Experts of a small language model.
Size: 10 layers, width 128, vocabulary 8192.
Experts: 32 experts in each of 10 layers, a softmax router.
Training: 272M tokens, 4154 steps.
Below are experts of layer 4 (counted from 0) of a mixture-of-experts language model. Rows are named router (the router's row for the expert), gate (a neuron's input weights, with its number), up (a neuron's input weights, with its number) and show model dimensions 0-127. Each number is 128 + 24 x the weight over its row's rms, rounded and kept within 0 to 255. Numbers have three digits each.
After each expert's rows: a language model's description of what the expert responds to. This comes from a sample of Wikipedia text that the model never trained on.

# expert 10
router:135100118133093180110158151117127119123124125105107102109151122132087141117112125148102126127144113125147169162136059147116117147090160181094111146168175166138142111157061133099136152114153144106126132151131143081117086138141090151123109134109134127104175129165097157112108106143144127152134160099140172140137112128134152161117123105105133101114164161109111134110108150119145159115136
gate0:139108112119121097103172145161168084096120173136120137124143120146147144134123145138108090132090086120120130121132152129124119141116131099153141144106113084145142077142130120143149106109134130146140162087144124143123099100107151152126141154107118150094107098127065104145155163148169146093133084125113122110149108132138201117158086120176157108114116115122116144113079154113153142150104
up0:116140116139114135129131119104156115166104127091127120178118198128127194156129133149105114177132082146100129132137120118125093141106136128112128114133152134104142142138095133151100102119149108120132160145141113144177112121059118134094115119086141113116147115123120114153171139121152136111136104149115127123115099133141143107147136171133127079098121148111086084121105172132116169196117
It responds to: Linking prepositions. Prepositions and linking words after a verb or noun in prose, mainly as, for, to, of, by, in "known as", "part of".

# expert 3
router:110161115112127104099153130124143161100084121114091117133123104086173112154156153131099135105118118143147088125165124093100159080108150104122151113083114175110100118115130166128123134132079093122129107100100149159110136133186125135124123182131115107098108124156088133117151118113104152094124094114083107130123107168126156132075133119162118144143090134163141139116119140125100137139143
gate5:139097129130089139117115135141146095158121124141147166125116116161149135120092167131150153106124124134141141150124096118136151113114127169145159163141101145078144113130092091088157133144153150150140126151081156119183103149093130058116146160111145100140161144100138167131111105131100151155158121178129150139135117138141134128112094127099114163165133157165117122122100142129124137125059
up5:156082122104102154101146109138123146138149091130125137130151106103151096140089122162124170118166123153126140155155124063145150164140141127150145128166117134097112139075100159102117110146120127134093138161094162121145108092127107109122084175110124129141132134146115157111127096162140161110149117143120123142140125119102108079127171067125114136090117103139103139084110105121122099088108
It responds to: Plural noun endings. Word-final plural suffixes on nouns, such as s in Maps, Languages, Hearts, and es, ions, ities, plus the s of Thomas.

# expert 1
router:145126129119150130131141102181096154172135134124123150132093104170143134151127142093131125114141133141130109124115125114143098072131146113122128137127140116151138105098148101161134124121121112122114099144123151124140135099152074127091173155142136142133138103103121176149108190121087123108094149105147078077112108111135113145123114171143121137172127102077159077111171096144128085117104
gate0:173171084132125142139150115153104109113127133104125154123146124136133084105115112124133174134140136125143114113146119075140122120166104109129117139124117125149093090142133124144177117107144114120140160099110160126094151131108146107062140153135146125089102106126061131107123118137160119109113083160148101145106122116159133172134128122155139099156188104113084132122158131112103073163136
up0:092142139111142163119138134134111186157155106107147116140093126097098139094179137166111123098122118129159149116183094099124111102137120156144115170122158140134119179155120083153109114125105094148147084105071134077094148112127117101098171142117142132138128132140161173107118157104123103108110133137159124128087128122139110129153146129124133109139148130125149122147144144191133115106148
It responds to: Proper name fragments. Pieces of capitalised names, places and acronyms, often after a capital letter, such as Los in Los Angeles, States, Paris, CPS.

# expert 6
router:102095116128157149129137138125125114128112139136125145116120176146095136116120148145156129124146096145160161116135136133123115138113150104190100120084128096147165118155135179106130073138091159144112123152116129150154099138138170166151097102101158122072105121168151140129145106080143143131106175146166116139104135121133138095111098109129113159149125071157116124152163160099156150133119
gate6:127130137169153113162159073138148177132140140102105145138122132137166140121109144114136126132125142095114135132113105114087175105083128104068157117154121135165144173133120120117077149175103113128138127111146083135162088085099131129132126171091111158116103168125146155131145138112120153083091106139163140120089100152139125105126157146157147157129129151130116135135140100117130134087153
up6:122141128118143106140159093153139185145100126085097163157144134157162155142142140125144128131148123128107136098109150110106140112075148149097126111137116148157141126133117129094110144134112142070122120118139092129139112082080159142149084177103123133105110162136161159160171137113138178117090130137125106099079119150129099116107151138132157135131148160126136109134116128095163134063143
It responds to: Periods ending sentences. Full stops ending sentences or list items, also periods in abbreviations and decimals like S.O.S., John G. Avildsen, 103.1.

# expert 8
router:143109137107104150105088142133159151129149158139128103113082157132078130153145099127132097162162151140168122123043116155173099137117150111104091105172138116160126139122113141145153123120105112113149144087144144122085099128099120112133120166120130125108158138087132087138162111135115064124148117111104164153160129124102142165142126126128166123148117162126109127107128111117098149152114
gate0:102176104119065123147101120132113171140131085121076097139090132130119091127148093100108118092086155124143115153128105091139121175125138135113158137114151090134139152150154143133140130143143155114126136154123161133133113133141125117148097138118080130097088092124111122116093131099143147165182124095080121165118110117130175096102125143093138160124096121147103131111144150167121133106114
up0:110157114129072132128145122145108133123159092127082093119082129151092110107182104102085109109106137155141101146113128132144138145108127134119142121126140088149112147170144105132117152174156118096110146166145095166138098161152139157139110179110076128141066129127104117095127132109138121171141131087103104166111136110125151119120143122108140146127126097129123098125136143176113139102093
It responds to: Location prepositions and articles. Prepositions in, of, from, at, near and the following the, especially in census and location text, plus invisible characters after coordinates.

# expert 9
router:105136107150108160138121126101123150145160144133139091179171111139091167103124131157102158167149112147179111158122156118106126121136178098142101121126167081137148099102158156130130121115166121178112107127121161143112114146122134154162128086104148101106107130144150096119133123127102094161071096144118157116164132102141147109133099132109126122149111110113137136115168116118147187143148
gate6:167134124159090160136140124120139133150120154126165161124136162133170144092124130112158128128142135108093131119112088132099117130126131110123100127167106097142167127117108162127103142139134143130138122120131127106123111190133058107096155174175089133136120123175077141140145125177145146141131129134155122066132132123154115162120108129165186153120119157142144105146106093138159118108103
up6:102142150081133100130117132107135130147143122168138123123086115146118120130120110067125115100160108079171126109119133069132135126106114118118114113117136105136119093164147106134099073134107130064130121156134095126161136117136124113108120109146141134127087144150139133097115151103113157119112101177121165142112126111109102127143140125147103186137134127166162170095133119099128201097122
It responds to: Commas, and, company words. List commas and and between names or items, closing parentheses, words like Company, Corporation, Battalion, and numbers in election tables.

# expert 28
router:118120132140124136123118141123143125112133165156116099173148129085128169096111121148142121127111132114154095131146163096162115112090172127149099091102147113149082103164160168114093135101111141138086188112077128092116138135126114113155150117144095094149121141156165099138133125130103107132164152116093105129122125091078098114163120128140135127156163165152125163160146149149142144129159
gate2:159136093157143141115105142159145096152109146130113126115117136147132105126134153143137104103122138121129159112170108164128119170161097152142107107071122137074128127123125137103135097107119123138138157151156114104135122136102118086097107127116144092105142104118113140110163153162149179123118107088140150106116117139102198100075108131106135151129188183098115103172133147127099115145127
up2:102131105110142120145147085150115117158133100112154107142144083092113157140184135126096126138087108090144111124085136106150147131077160116154118125114112104127137125157159113115095102144135116162129101150110141088086132102124149113160109128143146137145132149106131133100153121089111089133099138155132091117142164126140099132132160158179096176142200102134127132111121114143112172102130
It responds to: Infobox colons and months. Colons after infobox field labels such as Location:, City:, Edition:, and month names in dates like "August 18, 2000".

# expert 4
router:101140108151105158141120126097118151143158150132137096184169115138093168104125128160106153169146116146175111154121158116107132127134181097141097124132165079138149098103162164132127122112167126173115110125129162142111111146125131147156132088110149101108102129142145095118135125131102094160072093143112156120164127099143143118134095134107128116147113107109135133115167112118149186144149
gate2:118089151115088117192116123152161125152148115114129143132167135132146104116187131103110128109103086117098135125128112093101146147102132181107146125120100113140102096164137158160137146131138084110123163167178112139141139099163154103115124119133158122139126138125131146185116109171116119147158120126119128107134164155138123189142182123148126136069119137097154111133147135124131128156121
up2:076073120151108126096161121148185157137128089178111143130126100117170114131156153109166122142129134162098159097127148139152120131131096137101157124110094129093133122148105098123180107148120128151155160111140133171137118102125161121114081148175136089139144158130091158134108142106117136113120099135135142132144127114148125131114145077142150157115121106163132097155147136127138183109155
It responds to: Word-initial capitalised stems. First pieces of words and names after the, in or of, such as Al, Rev(olt), Si, railway, his, plus some "and".

# expert 25
router:103133108149114156138122126095123156145160147139133091179171113138092169097130130159105154165148112152177104161121157119110129123132178101139100123130165081142150096100158161129132119113167126176111106129130161145115114145123135151163132092103146102105104131146151097117132121131099097157071094143123153122163127100142143110134093130110125118151114107118130135116167109118149182143152
gate0:124140127125141083121136169113135109097120054164164131105194064152136133112135137109120119142125116128110137123113126117116109116034128099155139121126154116143128114113144135131139187141101133134120152143103093117167127127119120140099119151126131143145114168137144147113114129111142118140154101140129150083096123110111156123160130127142141115078134116151114074128092153140182121108110
up0:155131106133149111159096104141105133136099072128146160150175062129159120128141152107120092164103120134114097156104139094120098132123096130126124150157116101129116123170146123132122078128131109120072119107142105117165152108078151156163109149143171129115147124135148149123150155112129122130125106112146137057149115108159113145102145169162154134149109087124110140117123153094122110099131
It responds to: Census and legal nouns. Nouns and numbers in geography, census, election and law contexts, such as County, census, district, law, sq mi, and numbered items.

# expert 24
router:103134107148104159142123124097119156143159149133135091179172113139091170105130133159103155166147112147176107157121149121109130128131179094142101127132163081138154101102166157128134126117165121176113105126126162140102111140128135150159131088100147101112107134143148094119127125132102096161069100146115157123161129098141138107137101130105127121147110107113130135117171111116142187145150
gate1:131108132131109136156103168073082106151127094109158112122128144103133148120131176130122143144133115108118139148133148142120137124133158150157103134115120145106122123134117144101114122129152086093137110087108136092079105120144133122113135104108149156175147111134114133148119127101115093083136138155134097135066180098132123155159088105137107189102123106141112087164087154141185115107128
up1:110123153118133058120103122184124138110150151145093140124102135118152116114123151157143084123102141099153169105126164115135087095092124142090111100124151113085153154115135118113107123181098122143156140164147084150152126127119113166094094130144159095120112132135081088113133117129143119158068149113113135123122133136151122152095148125131119136161144128132092118085125147126131101174097
It responds to: And in lists, table pipes. The word and before the final list item, pipe separators ending table rows of numbers, and some taxonomy or genre word starts.